From a checkpoint of a small mixture-of-experts model trained on Wikipedia: a softmax router, 3534 steps.
Below are experts of layer 2 (counted from 0) of a mixture-of-experts language model. Rows are named router (the router's row for the expert) and show model dimensions 0-127. Each number is 500 + 40 x the weight over its row's rms, rounded and kept within 0 to 999. Numbers have three digits each.
After each expert's rows: a language model's description of what the expert responds to. This comes from a sample of Wikipedia text that the model never trained on.

# expert 32
router:465503497516438506540576424463518543492519492474535519475489530477473475557495455520521527555504538470571566521509416500568504560414455508497420429481481520554511494512508540530565504471501519491480461457509509570505451526533519482417549551479568464470502483464473484557531548505462477543490476527470543560532484571484498554559494489503534521471522485576517530434540497467428563430411
Loose mix: word completions like Ab-bre-viation, St-aff, S-ource, Grade II, plus nouns such as children, men, father.

# expert 22
router:501519491487504499515510484434546549457554464448487561451475543460456444490524507514476537492569592505568579483512495573515500566500469487547478363497496464534552495510519592588520511492519495424431414467485498531495498498510531474515562526517472459486473488460497541546543525492473485510493444548462506507540460506446444540539420522433536554515535518516544509451506530488479483433491
The letter strings he, her, che inside surnames and place names (Mannheim, Lockheed, Hotchkiss), plus the pronouns he and she.

# expert 29
router:448496469580506546534530486476554561462532490474556530484431552476490471527487486516522520558480527504563551481523409511539476564448452439536496410466545464540534412513510517545518492519469496473457481484504454509525482550526543517499524583461542464479448478498494581572528565512484495542466447529461518554524494551466499557565447518506530525453538436524516539487532495524501547452391
Auxiliaries, modals, negation and adverbs in the verb group, such as not, have, had, would, can, also, only, as in Not only.

# expert 51
router:456537490547439489524545439488520541497470469459526517443492561480405445518535468497526507552501530465542571520530460514528469567463485475525465431486509419588535474483516531540539469475515551434493486490504475512508492532489518494473560533456516477461478458499489543525541507511504487607490450549444585533516460578463475559561461549482503533480538450566554526429552533468462525427487
Single digits inside multi-digit numbers, especially years in birth dates, coordinates, and figures in tables, like 1748, 1,500.

# expert 40
router:470461444583497504500535436476558563484486474438517559477446571452459467526541487479526514519516503492546557493536436551524474525480442465542451447471476453536529457484466528496564457502516494451520420461514467559509476545500576488477565491456537485455513492466474506564533532518518433537482463496504547523565468517449427548541440516511491496517549437553480577429526505492486551486405
Blank-line breaks ending article titles and section headings (= Title =, === Section ===), paragraphs, colons and table rows.

# expert 31
router:481545468557486458515530478416520555482493489478527560449467572474480459575493476535492586532465547443532567518496458561527506514428488516566447485497460440516526485490449538560522512458526518479445462419498445592484477516535553527521504476506484453464491463449454583535498535548444517544473467533425546537516491539486498571543459551494485493469569480496547518450555545476476532472501
The letter w inside or starting words, such as Guwahati, Brunswick, lewd, www, Milwaukee, plus some digit 1 starting years.

# expert 59
router:481496491579487521511524467442524519441452462464543556461482573434483478564514522477496509539486579479544506524514402549555432538445414481565461462433587443505499481488496539525487450512517553446482418482498487525519473506538510566540553564468501462468472439467499507579506525512481494524486452546494491489520485513483422558555464467504503503466562463531497546455583538506471526485510
Single capital letters starting words after brackets, quotes or headings, hyphenated pieces like -P and -d, and Gam-ep-lay in headings.

# expert 1
router:485550453555472471562548458452496560466497471416519540476466537461468479527560486540526543499526553514523541484519451524583470515487473452558479409489484476563520501488453542565516441510487528459457484476521506560544528548530536500477586553488494452469446466490500528531524585521456460534486462513497514507571502561444512504584391532518506471493554483590570525462522490492492514475480
Possessive 's or ’s after nouns and names, plus word-final suffix pieces like -ity, -ure, -ical, as in women's, film's, hospital.

# expert 9
router:443510481613459509557522516416516594452526471440489544454459569460475419558496533539530530521534500478525530477496415572544499489472495457548477461499504488513533463523500581559555459507508503484477477498488434533526464487504528538456547506515498479454477446491528512543537539474523506524466462473446547518535447503482458561517453490436554532461589513507571508510523542529473596473475
Pieces inside proper names after a capital initial, as in Dav-en-port, Williams-burg, Doo-o-ley, X-b-ox.

# expert 6
router:470495454529464512547558413484509562500495493454504551476501591484441462555539455538531546533516555468555565494546449528548477553446474482526448457491492483534543408456469538544510529511478523454468460464516447535513487557472529555504579529481537487465496476493479512544564540495473463558498457549496562493577481538424478550547460536480500522455539445503535545452552494518459554456438
Spaces, dashes, pipes and line breaks that separate dated list items, table cells and match lineups, plus month names such as February, June.

# expert 57
router:474518495550490524557509476429528518515504433480452506451495521438456468538544468599549531518527572448573533526510491526534513550429486440584494425486515396552520513519537544560519469522515505434473487443573511539520513541544496492498502577466542458439456483526535525539475552464534456538454459493468542549513468558492501510532445527481515510481536442480513524462557460496496541441440
The piece ib inside words like plausibility and Ônibus, plus spaces in table cells and pieces of foreign or Latin names.

# expert 14
router:458559502537429477514536482497496554514474445479519519471435528449449470513509449525509557515524520518556509493527488570489443559499492500569461451477505481519526488572516549526564449517461547477453419452488453562552448499474525542499530537506493487449462433504493583536615517474532514538484458513505507515531467512451427579505457544445518561468509481574534521505526562516423553452494
Second pieces of personal and place names after a capital start, e.g. Py-ot-r, Dor-ot-hea, San Anton-io, Pal-o Alto.

# expert 33
router:472543483489468514526519469490558494432464434474497577475437532464464458500576459580548463543489552517585530491548453522532453537486505477538505456433463466526564525504545516547569476471495507479443396443514490553565457572526575493450480513497472447475457466510493561521514458484464476608505472506450540502535491544472492500503518539469508526501499504526551519465548567452489559467484
Inner pieces of longer Latinate words before endings like -ated or -ation, as in intrig-u-ing, def-in-itely, insuff-ic-ient.

# expert 27
router:471556460567428484512532475431565538460492484483528530472458548472449485588490514498509511514534572484548550496522439546542490523446437464560508412485509465579539452479472540541472506493483512484487473463482484523506457541503529547477543525462577447447428472476466523515564566464480463517482434500498551495522466529479494566586492485476541506501539501535548530399538506527461574450503
Word-final suffixes forming plurals or agent nouns, like -ers, -s, -ies, -ants, as in doctors, continues, Bakersfield.

# expert 61
router:481496484554466522528566434448542548481528474473522541473477558451462469544502464539525553543492540511559517511516446529561462553458444465558448453486523442561537461492493535520507505495438558473489478449515490545507490529495546484504561532483533427467477461502505548581540540479472456549497481505497551479531471555466441544541411515474526492467561407540527561490550502499453552444402
Opening brackets, dollar signs and the digit 2 beginning numbers in tables, as in (m. 19, "(You Got Me, $, 24.

# expert 11
router:465512453539454546555579422457519552489502460468536543482462574469461413492487451550522527544504549487536518517548461560530495544450457440566456478461521469575520458498493526523517473522478528492485467472533451537531466528490559484495512534474509432464475474479483516562530525491494472517500462529459566477549471545470422542542405502470527509474544446567524522482539514510470530440380
The, and and commas in biographical prose about a man's career, plus career verbs such as studied, worked, wrote, produced.

# expert 16
router:455473480523467485562549483466530581471493483454494570488459577452468395518538456492530533531478527484510562474520472539524479524476468424583489453498530501546542447498496561504518484520478567483513476492562414537508516547508546494446550508473507466471492459490528533594509490557499473540435473535486514514564514540458432566561446509490542491494531485598546539457549490532468513481426
Possessives and ordinal adjectives before nouns in sports biographies, such as his, first, final, career, record, debut, season.

# expert 36
router:455490499507476555527554445422522531499455417441468537457520528442487470543514508507491550528508513471551621513540451533525489532510480479527479491474550449570532522517520521570491514463520517495510447443512500468532445490478553496487509523436515429501415451460523549537536496463457506537462458534454542541605473591500508536583497546461536515493577423517521502510567515488478517473499
Inner word pieces containing m or g, such as rhe-um-atism, tri-um-ph, amal-g-amated, wid-g-et, Pne-um-onia.

# expert 18
router:478494472587462490553549450472531544447511471474512529472463567452456450519519505577507528535508536512548535506528445529553444510463452469516440470441541446544583480487478517538550468537507543485456486463535473539522446570507537482491566539475522453457502485466458539563549522505496482554469457490459547483532468530453474529573449513491557511463551417516544525447545494524460556448408
The space before a year or number after a comma or date, as in taxonomic authorities (Hampson, 1907), election dates and score lists.

# expert 41
router:445549450528431535550541467461522554450497453474509511508469508476431472564549436525528540529531535508519538489518441540511486574435472451510452436455491457573571470518499563561539507503501542471474470441563461545503482517547542525507538530414520443421456478468461543550544552498460472545520466495512533504533470565465464515551443497512511501490525486537575545436541492529491565476472
Noun-forming endings like -ation, -ergy, -velopment, especially Oper-ation in military operation names, plus table pipes and line breaks.

# expert 39
router:436477498504442443497506408476547501482471464471526546460464494463412479527516488498516560529463554457531538487517442562539515537452444455516455439467546497560526494499530501514564531547476560453477493473567494541479497559506545541483578523522503446479526475494498544514501591520483473549478444483536528490480467510501453522505386479514536518481577461533515563448527512513441559408443
Field names and values in biological classification infoboxes, such as Phylum, Genus, Species, Family, Arthropoda, Synonyms.

# expert 37
router:483568451531458475527547491472509562501542419471511555475486545469490417524530536571529493515527509481507507511579418503536409516438494508509438461468546502610537538514493530566508440539506564478466449471543507564534480564520588495517506542482481450466462474469499487553551495456469474516480463527477545532566430557483474535490465574463522503523540500568526521491530543477461539480487
Inner or ending syllables of common words such as ra, age, ance, ile, as in barrage, storage, Jubilee, guitars, environment.

# expert 19
router:499520504525414486548555446433540507479511404443486546461448543472470428541499436550517541538484549453525554529503466542497426508456457507566480470466513471539496462462552532551564524444527503478469453512493496525540485537501541542474511588460495492450506457451551534525554500516480485536435487543504519543525410472499508591548443474486569541485534511499559495469556536497495554468452
Middle syllables inside foreign or unusual proper names, especially places and clubs, such as Antananarivo, Avalanche, Belarus, Scarborough.

# expert 45
router:457484478547492535547590446441543573453518473494489555413468569471470447531484501573515516527520576536563502558547450502545473576453440459539480474451465470529534466513501547537549455504473531457496488478489461520498459541491518532501555536440517455467514460455488551597514516507467465534490478490477564513532478557465456529548486473488531506462563456528527530464550506491451535433422
Word-initial capital letter pieces beginning names and titles, often after the, of or |, as in Benedict XVI, Red Sox.

# expert 28
router:452487468564462501529560449452550559469517475486504559460460567469472455538516465573510519538498553525544532512538458521545473569460444458528460468480508477568530456511485531532544515513441536472503482462563475555512470563509534500499578522462549464474483468475488554563554520470478463548502450497480545491546466523452458543541420497483556496462548451593559541453549491517451543441449
First pieces of common words after a space, such as me(antime), way, cl, appro, com, opp, plus However and the 1 of years.

# expert 26
router:498525524531465487500579433420572530471488440462516516456414564489486484494507457491531557559480524515551585546506468553486437541453482510532497463430528422503523508481518526524503509506530537445477466471497441529511486535496488534467506526437491446456494478455523535516521550497448511521497459578537544515553457524483512557577456582472544554447537424503540514469573491521487579442514
Pieces of South Asian, Arabic and other foreign names, plus digits in coordinates, e.g. Mah-at-ma, S-ask-atchewan, 55°5′.

# expert 62
router:461491477577475507538567439465550554459512471464525544465453575460432460548521468552510539549498547534551542506548433520554471554483450470528456438467496469554548463506509515546540492498458546476492469475529474533514493537514525489502557528461532439456473465486488542565528518464466491555533467503489574488530479566441471559548421503491555496469536437575535520466556498504456550433445
Table cell pipes following em or en dashes in sports statistics tables, plus scattered word-start pieces like This, al, st.

# expert 25
router:441490486545468539542578483470523539458522476470549534436442568491456444525521465555503545548519579506531540508527428524559498550426460478510468458480492474535568434528507525537557491518499542450498488471522469546500460551511535526473540519449485455449478465502459542595530491477456459503456464518467516494539427525436458533548464492449502514487565407530536523450531486501458529446422
Lone capital letters that begin a word or stand as initials, such as the O of Atlantic Ocean, George H. W. Bush, MPC · JPL.

# expert 0
router:477528406515428494520574451448564568467491502483517537477440510457451448590553442509535514541486508491518527570526467551524474524437428435572465445493489462524535500512475554545518473479524563502474427434485439525514491484492496546469488505422485481452502465518471541501523472454489484549474467527514526528511450547480462536572463477463580569458504472504494507507554548491472552430472
Middle pieces of proper names, places and people, after a capital start, e.g. Lim-er-ick, Fred-er-ique, Ab-d-ul, New-cast-le.

# expert 48
router:411531514540458523522526492437545554411440471470447535457438524466425448522519504541534527523529533530492556478567473510569406528423510461536495436453486472502535489523472528527512440554476548417511428503542467534468511503493520525468501560492484491454458457522481527529568508484442476505515429499464587505539484551466477561521454534496536532474587478553520510483542481514466511473479
Inner and final vowel pieces, mostly o, in Spanish, Portuguese, French and Dutch names, e.g. Jer-o-en, Ant-o-ine, Deport-iv-o, Quin-ter-o.

# expert 44
router:449475513519462499545553489460553551511531466436509528469454521447441478525508495545512517532502529480540549478503463549540453525454450467503503462427484455530529467517513507548539429516453541506478437443543487541464435564500549499513528481443519477469500442462467561568494539481500424558456439515503543563580482545497521561535471540498482519513571444595577540457548463508460546483454
Word-initial T/t, H, M pieces and the piece end in legend, amendment, referendums, and LaTeX \end commands.

# expert 63
router:384535481547475496528584424472500494521501410467489542500467524496470439527544499543523579541468514482537556489540449513524480546437484505539449493449509460557520495548517556552567491499531567489476420506532454491515498537543535472439561534472533438474498468445516517506547532457485504535468460496454525508494412577460504539506405505479538464510517501500532542483569520488448508427492
Word pieces in scientific terms for species, anatomy, chemistry, such as ph in cephalus, yl in cylindrical, uc in mucosa.

# expert 55
router:459499475538474503519535474474533559484493485467488533475439576449465445530525471578522543557481561521590547483545455530546466533468441428537432456497513487565542427509497541536528480518503557463500488447526443535505497516488518496499550508492487435459484447502488523574523480488501473559478447544462551499547474537476462565519456531513519481481563419572556571454531473521457557453437
Plural s endings, decade digits and common nouns such as project, effect, century, newsletter, lyrics, often in music and film articles.

# expert 24
router:487507534544499479530545422472514543446490430422514585500499551478466444578560520557499591506456516504537586488484487522518468587496480488534512488500515460494531512479495504532510476490516506452462429468525483509498520533487555526516550569445484419423483439427524576520543547470504486556447415570487532446558461550492501535510497524461510530524588491515543532490516499492464546493509
Inner syllables of place names and words, mostly al and ar, e.g. App-al-achian, Cat-al-uña, B-al-anchine, par-liament, dep-artment.

# expert 60
router:465480493555447531515556424469540534494509451479524570441462559471430480540546460554521511550505546533532545517544450532551466576486466432562463469485483481572564442522471535553538459518465536465501486458548489558523471566517527525497563503485527438444507466514496498580543511502464460524500480533461560502523491531467448550523441513489537483471551435559526540481535486506451558462422
The s in "vs." between fighters or teams, plus word-start pieces such as ed, pol, star, and MPC in asteroid tables.

# expert 35
router:445472460541459540549543474474527557437487454481534543445442566456470451556486472600509524549486573513542531523534457514537482557481445467525469461483489466543545458473479530508552463487452533466480503475549491550498470545498550530515532544457546451438504450513515502603507524475469465526477459513505546534531461527464431546542440533516522518504544418573522564477544485469448546469441
Nouns naming courts, parties, government, military and law, often inside proper names, such as District Court, Democratic, Ministry, Supreme.

# expert 50
router:418543447623455484503558427412518552472444469452525523490446565466412482516493525514491573556534535504555536543462495546551473540471525467581529465480513447516522507506506479578549514518469509470468435468512448497502497533554503536507578534500551475472498474503473532499561535478504526572482465494473585542552487529503471504537453512473529498501524448507497512485529533537406529485515
Middle pieces of Slavic and other foreign names and words, e.g. Herzeg-ov-ina, Czechosl-ov-ak, Be-eth-oven, Soph-om-ore.

# expert 47
router:461529486585474470479520477462537537423538484465464543476451537424421449565477469520487502560537558496544501535496484573518482516471495457547504466492509474519527489474488523556482440533488548441512450419528485564495464568525539483494549578497501485407524430482461528505489531486499417529456436544404548518527434537486523551515511537493516499455558488549531544473537500504453569478497
Word pieces inside English place names and surnames, like -wood, -ley, -field, Hill, Pin-ew-ood, Taz-ew-ell, often in lists and election tables.

# expert 52
router:470487476569455523535561464452553537457538464478491538472458571449474452544492463567519533554498552503550533497548441507548459544448451453528461447495491470578554445481509554527540474517461551463494479473530468534520468549510527510503571533468517464457467477489492532569526561487478469549509472503472560499527476542450472540558418518509540494479557447567553556456548485530456551428451
Number words and digits for counts, dates and years, such as two, three, several, few, Some, and digits in dates.

# expert 15
router:441521472549471506522551451484522493482507502430494577457452573435469436520526500506498518542470529460533550509529472529547485564459412434568425477482488494475553490522498503548523519487516556443485459444534468511517503577513519529507538539467565427484494448453484502591537563518490451533491454533482544503516490545490485523535445460459552482455526463554513532432544514525444574434450
Nouns and adjectives in census and population text, such as household, people, living, older, American, plus units like mm.

# expert 54
router:432514478555452457564534426468560492441500481498474554495448534482448474511531442542512554507487543523514524474592482518550432515434404450538482455475512429497529447485485547549559504495501545449490459447526473555489498552500565508519528561495481455443503453506510506532561480537446479544510440495458526532508440556454509586534459567519514487515537483516516540459534487482444544445455
Inner word fragments such as ct in Palear-ct-ic and O-ct-ober, or ut in Ay-ut-thaya, often in species lists and names.

# expert 34
router:458484466556459530533565447456542545460541480490523543458464578452454453543518471575502524551497551531554529496549442532545473553460448457542460458464497478553546447511506530523544486505462543462491475470546483542510480549504533496496570522462541448456488470475496547575534542469476478544502473514486560496542473545458463540543419503489530507458545411578544547472541490508460547436437
Opening letter or prefix of a word after a space, especially capital B, G, S in names, and s, b, con, comp, trans.

# expert 23
router:454534466533460460530498449448543545493534497448528546500438514479457457589556491511504496534495525464517507528544477511569463530471484402558459466458533461561495491513477494554543483494446542430490443454528490508549481516538607512456486537492538406489423508440492513520573480517457450515493491546503515509534479545401506570546465470478514499465522490517579532441557528495473536461457
Prepositions and linkers such as with, along, together, however, due, and verb endings like -ated, -ating, -ited after stems.

# expert 7
router:478509465552467478473564449460542529489525451466523534494462590447421473555485480576499520572512579516542540475530428555525486532464454466527482458423539496558544468513466501490548514490456520488489519473513484545478498527520520518465540503510527424445474441468512513547532506491507454512522461519495561534528481562451466549561444515488497506450545431578587571467545486510468542441430
Line breaks, semicolons, pipes and dashes in infobox lists and tracklists, plus field-label starts like Production, Edition, Length.

# expert 20
router:477574469574459481547527479436582525459468473461471541503463552407474473588541453533507556532500555487562537546490432518555442557488469493563482459474497482535537437515486505511559456499491528485459435479524498566501516516507522475489551533462526484423467483491510526530497538511504491522499462529429501488565434556482463547509425507492513493484526447525575553429524528522452525468417
Double line breaks after sentence-final periods and the == or === heading markers that begin section titles like See also.

# expert 46
router:440506517527452502519531440465502549449528468463525561426457544462448443521488484556539536568464552508509571535537423507528410554461500502514477451447498453522555469526501553554552491506518536503515488478477487543509429500477561492443563561521529493441467437466501500560566499514498463564519461532478507524588475541430503514523451516482487527447533470545558542459556497498481553441465
Hyphens inside compounds and codes, as in hit-and-run, over-the-air, 17-year-old, al-Jabbar, plus en dashes in year ranges.

# expert 58
router:509508515512472466558548435461600552462533454462518538459477503449450487567517472507505500541543532459515571538579492492568484519493520530522483437421464426547514499524493497511576479510564550501471463438491473516495479524542520526436491551476484445478479478500526489563532528496432513532458430603469526541517486514471459528541486529479585551470596492507524502482545499547446574464503
Letters and accented bytes inside non-English names and words, especially r, as in Villagrán, Conradi, Azerbaijan, Altrincham.

# expert 56
router:477500480562460498491551468464501583430514471449484545468482570489468460536488477491521509566531570515589551491501447525575473586450492482534482470486487425540564514509501539528527475502510555475487492470519462535548489503480563521467496516476516456465509491485480545551555519480516456593469474483470550493557494556408482524545399475481553529490560436512531541513528524478445531430429
Commas, mostly after digits in dates and thousands like October 7, 1990 or 11,913, plus some clause commas and dashes.

# expert 49
router:503574463571444539557580468463584566488451437447472558480491553437467479553505454549540501542529518497522522523533444499575492494486515484602492501440463477556499480472502533538479462540564494464487478456457481524551489511507503541531487546486533485452418446517545568544509511444469443510461471551488555515507491534505425521528445507515532543432551512524493504508573477492493558440500
Short syllables like iv, ad, pr inside proper names, often Dutch or Spanish, such as Eredivisie, Valladolid, Divest, Treaty.

# expert 2
router:463491465558466530533567460458549554447546471493511540456464576463445459549519474580510522551486547524548528514556449530551466558459442466538469459467485458557554456501493531518534503505461543461495478469519464544506481553500535500487556528463549459470481474477488548583531541469479466530496461506497565480541462532464455537544412519500523495473551420572552549462539482509449548440438
Articles a, an, the and sentence-initial words like A, In, The, During, often after a period or in table cells.

# expert 4
router:487584468540490515589554479430561548495457414377519553501477508489460477544567446584490498557536523539508553513481453488525473541486511496503516463453517478577510493527505527576509482489532540499467462399541508518534533518515533520430522518498508473444475448467469565530548545475492467510459489536457551507526427554485484543548501536488539456450550512495525512491543486465476528477422
Short vowel-led pieces inside ordinary English words, after the first syllable, such as und-ou-btedly, now-ad-ays, al-ab-aster, dat-ab-ase.

# expert 42
router:467492461525460527550559468474511515452534431460512548420435528498479433525558469513489505566502539522530526541484432520526471548415470461540503457462459495505515436528487553542530489497464537464483468475491440553491446604520526518509508525445528452454449475489456528581523536479439472530455453490475551485520465531455473500580466466532498543439560465537563538459530503490500580477427
First capital letter of a capitalized word in titles and names, especially L, N, C, D, e.g. White L-ies, De N-iro, United.

# expert 43
router:482561463530425473534538444446524531498516471435508522447403532506471462560495469510488538506531572503476533548481445511569495492429485440549455468483487456540516451495516517534491486476454501458441464504501449559491521493517516519487570565460569448474500443479545468612562565478529504497457432520488573543539490547470492571545448516487544516498548470528549488470539475526480557456476
First names and name words in titles, places and organisations, such as John, Tom, Red, Night, Street, Mount, Shakespeare.

# expert 38
router:444489495545464479519560444457541536468535470440472539472469570482477461516544498573484496551550548514547520516523433537547466519500450460549464481478486475575564459515528526528546513541472496481487471468528421577510475551525515543502519532485519487436468453483477527600546527507479463549476462512480576493532506541487427532538459477488501487456579406588517533504526477511478559440428
Word-initial pieces, often v, d, p, l, starting words like voters, vs., monitor, Premier, professionals, frequently in tables.

# expert 13
router:479499508518449507526557454466558565431522501448493543459436535451477464541512519505535499575549545518552531509568470527559504566444460449540477457485520514554544468484498549510501470539474516437485476478524445516465497564520526551462539517473558438461503474505503487573557570516462448539482468551484528529551473553425460524559467514528482527447548418563531562479514474517443539466434
Sports-table and team words such as team, League, Championship, Cup, plus country codes ENG, ESP, ITA in squad and results tables.

# expert 8
router:484520529531449466542542490456532556490457451515511555465489518450452458556570517553561507560521560459519579511508496534525476565478486431537431489477424454585559520520526520550560501530513561468447463450500481511566487535503519488537497517482545431452459471473556562520564560511543502525497459559459505519514473534477503525547473512458527474481585515501529541485528509459424570479436
Word-internal pieces, especially c, oc, ac, inside Latin-style species names and long words, e.g. minus-c-ule, skys-c-rapers, Pele-c-aniformes.

# expert 21
router:486491516505477497527525469435527547454491484429537519444478573451488432517506447520520532572536533513570518519557415582521436580442477429586460461496566472550527469484491524526524476533539577441475442501478490513498488521543511522486563525430521484479468451508519497520539521528434501557468469504450497549542436546428436517532478484521483516458570496489515546463523527527449538463474
Capital letters and letter pairs inside acronyms and abbreviations, as in Pan-STARRS, FBI, NSIDC, COSPAR, SA.

# expert 30
router:472493495574471518519553493462545582475509467460504546467419582477461469514528458541580527526485530490529529507507452560571485556438459478539441488497538477549564508518488512506515467490513508481443436469503515521483501544494544516473500557459483443466451465452482520520522509442467498599473461494449527510547490559437511537587435527501487480462545469535514603465528505522457542451411
Pipe and semicolon separators inside sports statistics and league tables, e.g. between G and A columns, or after "Teamv" in "v; t; e".

# expert 53
router:450553502568450480491540517437553546529491436502543518466494528488449497566480509525518516494510567492590538497482478584530497534454446443549520478517475441516565444507544599604478506498515536423451445494489489536521486503484539560527561559476494480458495477498542509510564550547502496507503454507497514546541454560427548537538428537487514492515550429573510528479537536503471507455515
Short fragments like ap, op, ip, es, ers inside names and words after a capital or first letters, as in Bon-ap-arte, Kla-ip-ėda.

# expert 3
router:451511479551457512490591454469521579483526486505495513475444572462442461554507458529514519592484530518563580481516411515525442588469438460550477456481504460530568443476522546527555513492479543478509466467528495546494504558532530516504530508465563458452496447491507503574543555504474484527505468511466536472532498580457451517525445516525533516465558467558545557466513456492437531465459
Opening parentheses before years or labels, e.g. Apps (Gls), Gene location (Mouse), plus commas and words like result, per, that.

# expert 5
router:469555474517483532532557512443553511490498468471482512453423519431474474537546511529498576523517512507561542476544463483534461496445472438523492484499434459593514470521487527502564488508512540444442428425556506523535469532493523542514490539529522418481455442548489600532539513518464481539474456539429504518574502556455458506503510510423478462518538500536532517440534535476464551421439
Word pieces in the middle of common Latin-derived words, often after a prefix or first syllable, as in spe-ec-hes, var-ies, approx, 1 in dates.

# expert 10
router:507491455532480527503522422472517555440478473471556553531473546452459461562540504503500537501520543472533538507568454571527463550499477449523489443422555472501602530479522539492510498517487546467474450480550471528500492538512533556476550539459567439502498410485496488580519498507503469494536474494490552519528478545486452522522464495482513531432526476562506574453513495457385523452397
Label words in infobox and biography fields: DST in time-zone lines, office, born, district, sq mi, Pop, and em-dash table placeholders.

# expert 17
router:452531425544456447538543482475524556533519413451537544480511537462468425511499490516519514545525565546540585524518462503531491530488481458527461495480518463556491450482508562539549459519485550465454466470542481535487500526528534486479565521448530465468492484435504566537483512473511520532510449536474541523538478536475451507528438507494518532472529435586523588512557468523430577411411
Second digits of years after 2 or 1, as in 2-0-09 and 1-9-50, plus word-initial sc, pl, phys, as in Review scores.

# expert 12
router:484484400597442530547564436435520582498453432469493542460468530447461470549519448507535497519547486539553543519509443521538447516458469465503454461445538480522535453525465530577510472504479529456439483478528492528540537529498524534436562546518566441441456450458514519500475515493474463541481443518476570492565485528472514576543442559471514481464540500526519512476533524502463549489478
Final pieces that complete a word or name, especially Seym-our and who-le, also -ay, -ton, -ny, or a digit finishing a date.